python train.py --routed_scale=2.0 --balance_loss=0.0155 --balance_bias=false --init_std_router=0.0116 --vocab_size=5493 --norm_eps=1e-05 --positions="rope" --rope_fraction=1.0 --attn_scale=0.125 --tie_word_embeddings=false --init_std_qkv=0.0347 --init_std_up=0.0347 --decay_shape="cos" --final_lr_fraction=0.0 --batch_tokens=65536
Below are experts of layer 7 (counted from 0) of a mixture-of-experts language model. Rows are named router (the router's row for the expert), down (a neuron's output weights, with its number) and show model dimensions 0-127. Each number is 50 + 10 x the weight over its row's rms, rounded and kept within 0 to 99.
Before each expert's rows: a language model's description of what the expert responds to. This comes from a sample of Wikipedia text that the model never trained on.

# expert 15
What it handles: Opening parentheses in credits. Opening parentheses fused with a first letter or year in release lists and lineups, such as (U-nited States), (199-3–95), (A-lbum.
router:40 59 49 65 50 63 44 43 51 47 59 59 48 58 45 40 42 44 40 46 38 34 43 56 49 37 50 45 57 50 46 39 41 40 45 64 64 58 57 58 62 30 48 57 42 46 49 71 54 56 54 41 44 58 43 43 51 65 38 56 57 56 52 37 57 56 26 54 54 30 50 34 41 57 35 45 61 57 49 56 52 35 50 44 32 52 53 40 57 55 66 58 43 35 42 60 66 29 58 48 58 56 62 75 38 27 46 59 60 56 55 72 43 37 38 58 46 50 49 38 31 45 60 47 54 55 42 44
down3:64 37 47 63 45 36 52 53 51 61 61 48 41 68 42 45 45 38 45 42 33 57 39 57 35 58 72 39 50 55 60 45 58 52 57 52 62 39 59 46 70 59 28 26 53 68 58 67 45 41 57 56 74 52 47 55 58 49 43 52 38 59 27 51 45 38 71 42 46 39 49 61 57 57 57 64 62 56 55 52 56 53 35 38 31 55 46 49 58 61 45 44 53 51 58 36 49 43 36 44 38 44 36 46 58 56 43 46 50 46 43 44 48 41 59 33 52 45 48 54 53 53 58 34 57 55 32 44
down4:39 58 32 56 53 49 55 62 45 56 54 48 67 40 49 34 41 42 46 36 53 52 63 50 71 54 49 53 60 56 60 53 56 58 46 54 41 48 43 37 46 54 47 56 31 47 58 57 42 63 55 58 81 50 55 45 50 48 48 53 49 61 45 56 48 49 45 53 53 54 56 57 60 57 57 48 47 47 69 49 42 43 62 73 62 41 44 60 63 46 36 59 62 49 44 46 40 53 51 74 62 47 64 47 52 68 26 54 39 64 67 63 42 61 38 51 60 46 38 34 52 47 30 45 33 32 71 53
down5:51 50 52 41 48 38 58 58 53 52 40 64 41 66 54 28 53 42 68 58 43 35 59 48 39 28 46 51 57 67 51 47 44 53 43 76 59 50 62 48 47 62 39 43 48 61 46 37 64 43 36 34 63 45 62 59 36 44 64 39 49 40 24 59 58 47 54 42 54 45 41 62 47 67 49 55 36 59 39 47 66 47 44 51 30 48 54 44 40 45 49 30 38 50 25 45 50 41 58 43 28 56 39 34 45 45 48 60 41 41 53 46 44 56 56 45 44 60 56 51 57 48 44 49 37 45 45 41
down6:36 33 50 35 57 45 40 23 53 32 69 57 56 50 63 27 56 44 54 35 63 37 62 44 57 41 43 40 56 49 45 41 53 53 36 51 39 61 37 41 38 44 49 57 58 65 49 53 47 50 58 38 42 35 55 46 51 48 65 39 62 49 54 58 44 55 45 44 61 31 54 46 77 49 55 34 50 44 43 56 41 44 50 52 63 59 46 57 47 52 50 56 49 36 36 44 54 46 67 57 53 38 51 72 69 39 60 59 55 59 54 62 58 40 59 38 55 47 54 37 54 51 36 40 44 46 59 28
down7:39 53 48 70 45 50 54 59 36 42 64 49 51 48 42 65 47 55 48 57 46 34 50 41 49 42 63 45 50 61 49 50 55 47 46 65 42 43 42 63 58 65 36 34 31 40 60 55 42 52 43 35 33 31 64 46 41 55 69 39 33 39 37 64 56 43 49 56 61 59 49 63 45 23 58 59 56 53 48 39 48 60 47 50 50 50 64 47 42 50 57 41 54 43 71 53 47 54 56 55 60 62 44 52 45 57 48 55 47 43 81 49 46 42 48 51 49 49 42 32 48 48 72 59 67 62 52 73
down8:43 67 40 66 44 55 66 62 41 63 52 56 48 70 58 55 50 42 64 48 42 30 45 63 39 54 48 55 54 38 60 40 48 38 49 36 57 55 52 45 56 43 60 41 38 52 52 47 57 40 41 51 67 53 28 42 56 56 64 57 57 48 45 55 62 44 46 47 56 39 54 49 34 59 63 61 56 78 66 59 71 52 49 42 45 53 51 45 63 46 43 33 56 59 39 45 45 22 42 47 39 68 55 57 45 52 42 52 40 36 54 41 64 56 33 54 67 56 54 58 60 33 45 56 39 60 52 53
down9:63 44 63 52 40 61 46 52 49 55 29 58 63 52 57 39 29 58 37 42 31 58 56 55 51 57 46 44 47 63 39 57 68 44 39 55 43 39 47 53 55 50 63 39 57 26 60 50 55 38 47 17 54 63 36 52 46 54 44 59 50 50 36 39 48 50 53 16 59 47 48 57 41 47 59 61 49 50 54 68 70 53 56 38 58 53 55 47 48 50 23 57 50 59 61 51 66 48 36 47 56 43 40 48 56 60 49 51 42 48 43 62 47 59 47 51 44 45 40 51 58 47 72 38 45 57 59 50

# expert 47
What it handles: Mid-word single letters. Single letters or short fragments inside words after pronouns or stems, such as she-l-ter and he-n-ce, plus un, Har and as.
router:42 68 44 53 65 60 68 52 55 66 51 58 41 44 34 50 39 51 49 50 40 41 55 48 45 62 52 57 42 55 42 71 53 47 36 54 49 44 59 65 52 36 46 56 42 41 55 66 60 53 54 50 53 61 36 58 42 57 63 72 62 55 55 47 56 50 55 59 52 41 34 56 53 45 27 45 66 50 54 53 42 59 46 34 48 37 39 22 55 47 56 61 36 34 47 55 52 50 27 46 42 58 50 77 44 45 38 60 57 73 61 49 38 34 42 65 42 61 58 46 42 42 47 49 49 54 56 48
down1:60 56 63 48 44 56 51 57 59 57 33 58 49 68 31 49 67 52 58 49 43 53 52 48 45 54 47 57 45 55 53 59 38 68 47 61 79 38 51 43 66 30 53 67 56 44 39 61 40 37 48 42 46 46 50 46 48 48 56 44 52 46 52 42 66 53 55 61 53 57 43 46 70 50 53 45 44 55 68 62 42 53 49 48 47 40 31 49 47 54 50 40 46 53 52 39 64 32 50 53 62 51 41 37 80 65 39 76 41 59 33 47 37 54 46 51 37 47 53 41 56 43 29 47 51 61 65 58
down2:59 44 65 38 50 44 32 53 50 47 67 49 51 73 63 56 59 68 58 52 72 46 52 52 58 48 43 61 49 52 38 38 39 42 57 37 54 41 58 42 34 39 49 48 40 39 61 63 44 50 54 50 46 51 43 66 41 63 66 58 40 50 79 64 51 59 43 40 47 43 58 48 53 47 55 58 42 47 51 53 57 69 48 74 49 44 51 46 51 59 57 42 59 34 61 43 55 52 50 67 62 55 73 58 54 54 49 40 67 48 51 60 60 59 65 42 55 52 47 67 33 28 51 52 55 53 65 58
down3:64 47 55 46 50 60 35 32 51 54 69 51 44 37 54 41 54 50 39 53 63 40 59 65 47 54 69 47 62 31 40 27 42 51 48 43 23 60 57 46 44 60 55 55 47 42 74 46 40 44 69 42 48 48 58 45 57 52 52 56 35 52 49 68 66 54 57 55 47 56 42 52 42 48 38 66 61 56 54 41 63 56 36 45 54 37 60 58 32 83 32 61 50 49 46 40 47 41 57 63 45 42 56 55 50 62 42 49 45 49 55 34 61 54 58 55 51 48 56 41 43 43 64 62 53 55 40 58
down4:53 34 57 52 38 52 50 46 50 38 49 49 42 50 51 55 36 23 66 50 43 54 41 51 46 59 50 50 42 40 62 69 47 44 53 50 54 76 29 59 63 37 45 39 50 39 45 52 50 31 46 56 57 46 43 59 49 44 53 45 50 47 46 42 61 41 51 31 52 58 52 68 62 34 36 61 52 54 48 36 46 29 55 45 47 65 63 23 60 31 45 56 48 36 58 42 51 59 43 42 40 42 55 43 37 35 49 43 66 40 56 44 42 48 46 44 53 61 58 56 43 53 31 28 37 50 39 39
down5:52 46 55 46 64 63 56 76 49 43 48 25 42 59 53 56 47 68 44 53 53 58 42 48 73 50 44 49 43 53 21 23 54 54 36 49 60 56 49 33 48 55 36 42 46 42 46 67 36 51 43 38 55 44 52 50 63 50 53 53 39 50 63 50 48 59 48 60 57 54 45 52 46 57 43 61 61 38 65 50 51 41 55 61 47 54 55 55 52 63 57 71 44 47 43 59 52 64 56 58 48 52 37 43 64 79 32 56 40 63 53 43 41 58 50 50 53 49 71 50 46 37 64 56 33 43 50 54
down6:47 55 35 52 53 61 35 50 49 63 55 49 51 46 49 61 61 63 55 64 50 71 70 66 52 46 54 57 26 72 56 61 62 66 30 50 46 65 56 40 52 37 56 53 36 28 46 38 56 41 42 44 41 34 45 42 49 47 45 50 47 74 45 45 42 38 35 61 32 56 63 41 51 63 52 59 44 34 41 37 60 53 62 49 38 50 44 39 50 50 63 47 54 47 23 51 43 49 53 68 69 43 66 52 42 51 55 46 40 59 50 58 53 52 65 60 40 54 47 41 49 50 49 48 50 53 47 55
down7:36 45 65 39 59 48 68 36 61 50 59 45 45 65 41 72 46 37 50 71 31 65 50 41 32 44 61 36 49 60 46 57 52 46 71 46 54 35 50 40 34 55 54 57 39 49 47 55 49 43 53 46 56 56 60 59 67 53 60 26 42 51 37 54 63 53 56 43 48 60 49 57 59 36 43 41 54 29 44 51 57 27 36 46 41 64 38 52 51 66 63 56 66 42 53 57 61 53 55 40 54 43 45 34 42 60 40 59 42 47 62 59 35 39 63 44 60 51 52 49 54 51 47 48 45 64 51 52

# expert 37
What it handles: Table header words. Words in chart, election and sports tables and headers, like "United States (RIAA)", Country, Result, Bronze, Turnout, %, and table dividers.
router:42 64 46 64 54 60 62 49 52 60 42 48 66 53 48 60 43 44 37 63 47 41 49 51 61 39 57 41 25 46 39 51 33 48 48 67 42 54 46 62 53 41 42 51 47 52 30 66 52 38 36 41 66 64 47 58 47 61 60 57 59 69 45 47 69 55 34 47 50 40 33 58 43 50 39 44 57 49 51 56 47 31 37 35 54 44 53 28 63 59 63 62 54 54 48 64 62 43 53 45 43 72 34 73 59 39 44 64 49 56 54 59 65 37 48 55 49 62 50 53 48 38 56 54 45 51 49 37
down9:53 36 57 45 42 44 51 38 55 54 47 52 41 48 39 34 43 64 42 39 41 45 58 52 56 58 37 50 62 46 47 43 31 48 53 41 62 61 44 51 33 42 50 52 48 39 67 50 53 60 61 52 65 51 54 52 42 50 46 64 51 59 60 41 67 48 46 44 52 44 49 46 34 83 51 63 63 35 57 50 76 46 46 64 34 42 51 52 43 58 49 36 53 53 47 48 56 56 48 42 34 57 34 63 49 62 35 50 50 70 36 52 45 50 47 25 47 57 50 37 43 53 37 69 58 65 52 26
down10:63 47 64 50 58 57 33 47 53 68 57 56 46 65 35 46 31 56 35 70 48 55 57 61 57 41 50 39 49 45 64 61 42 56 52 53 45 67 55 73 62 39 52 70 57 53 64 35 52 39 60 41 35 59 38 30 47 45 57 46 43 52 35 60 50 31 56 57 36 53 49 52 56 48 50 65 70 57 59 50 44 38 61 52 46 46 48 45 58 48 46 58 50 34 56 51 49 43 61 58 46 56 51 57 54 38 52 48 56 39 35 43 40 40 53 51 45 73 45 55 25 34 69 64 51 48 49 59
down11:59 76 44 65 51 47 65 56 53 54 30 59 55 44 52 44 37 47 36 61 52 61 53 68 54 57 43 56 55 56 47 58 42 51 46 41 64 63 47 38 38 58 63 62 64 60 35 55 76 51 55 75 60 49 46 56 75 53 57 34 45 52 56 57 58 58 48 52 46 49 44 43 37 47 43 39 53 48 53 40 32 44 52 67 60 40 58 33 54 54 58 50 50 63 55 36 45 31 52 50 53 53 71 63 46 49 48 50 51 48 50 57 50 65 63 56 47 57 47 55 33 38 47 51 44 42 21 46
down12:46 43 62 58 48 51 45 47 44 57 50 58 56 55 34 50 47 49 47 55 58 43 60 60 71 44 60 66 41 54 59 38 49 44 39 41 19 45 57 43 51 49 60 59 48 55 33 54 40 56 69 66 56 63 46 76 33 63 52 31 49 51 48 53 59 33 44 40 54 58 51 29 38 53 63 66 52 60 30 41 41 50 41 43 47 54 53 49 44 76 50 52 41 37 28 59 59 46 47 61 60 46 52 58 43 43 42 39 45 59 44 54 50 60 71 55 57 48 59 53 59 42 45 54 40 54 60 36
down13:48 66 67 62 50 38 37 53 81 71 38 58 56 43 23 28 73 40 60 42 51 50 64 49 52 59 64 50 43 52 54 38 33 54 41 55 53 48 49 56 54 53 57 60 61 52 59 68 66 55 49 53 61 63 48 47 43 41 43 54 61 47 69 65 55 33 63 40 48 50 42 39 51 56 44 47 52 40 46 40 51 48 52 62 38 44 45 31 64 51 44 50 46 60 54 61 47 44 45 44 61 49 53 52 52 50 45 45 59 35 45 51 34 49 60 41 36 40 74 48 43 54 48 52 48 33 47 39
down14:48 46 45 43 42 60 50 57 58 42 56 47 40 44 46 45 36 30 53 67 39 28 53 52 54 45 36 54 58 47 59 55 47 76 30 61 40 51 55 40 27 51 49 42 54 45 50 57 49 57 48 66 48 55 51 66 48 40 61 48 52 39 57 64 46 50 54 41 34 50 34 55 38 57 60 57 40 32 45 51 47 44 39 59 33 38 40 35 45 64 43 38 48 56 37 56 42 56 56 71 52 42 47 42 65 56 51 23 51 68 53 40 33 59 35 48 55 49 60 37 46 44 43 44 51 33 34 45
down15:53 55 54 50 48 63 53 65 63 66 50 44 60 42 49 66 62 53 61 48 50 65 48 49 41 48 40 45 53 34 58 52 55 54 56 49 38 31 35 55 43 57 51 46 57 51 44 33 44 50 52 59 42 53 64 52 55 20 63 47 52 47 37 45 53 63 65 40 70 38 44 61 55 45 54 45 40 35 36 60 61 56 34 58 48 40 63 44 74 49 66 44 50 49 61 56 51 54 48 57 65 56 47 56 45 40 59 59 51 55 48 58 49 50 58 40 35 45 35 41 43 35 47 53 40 54 61 09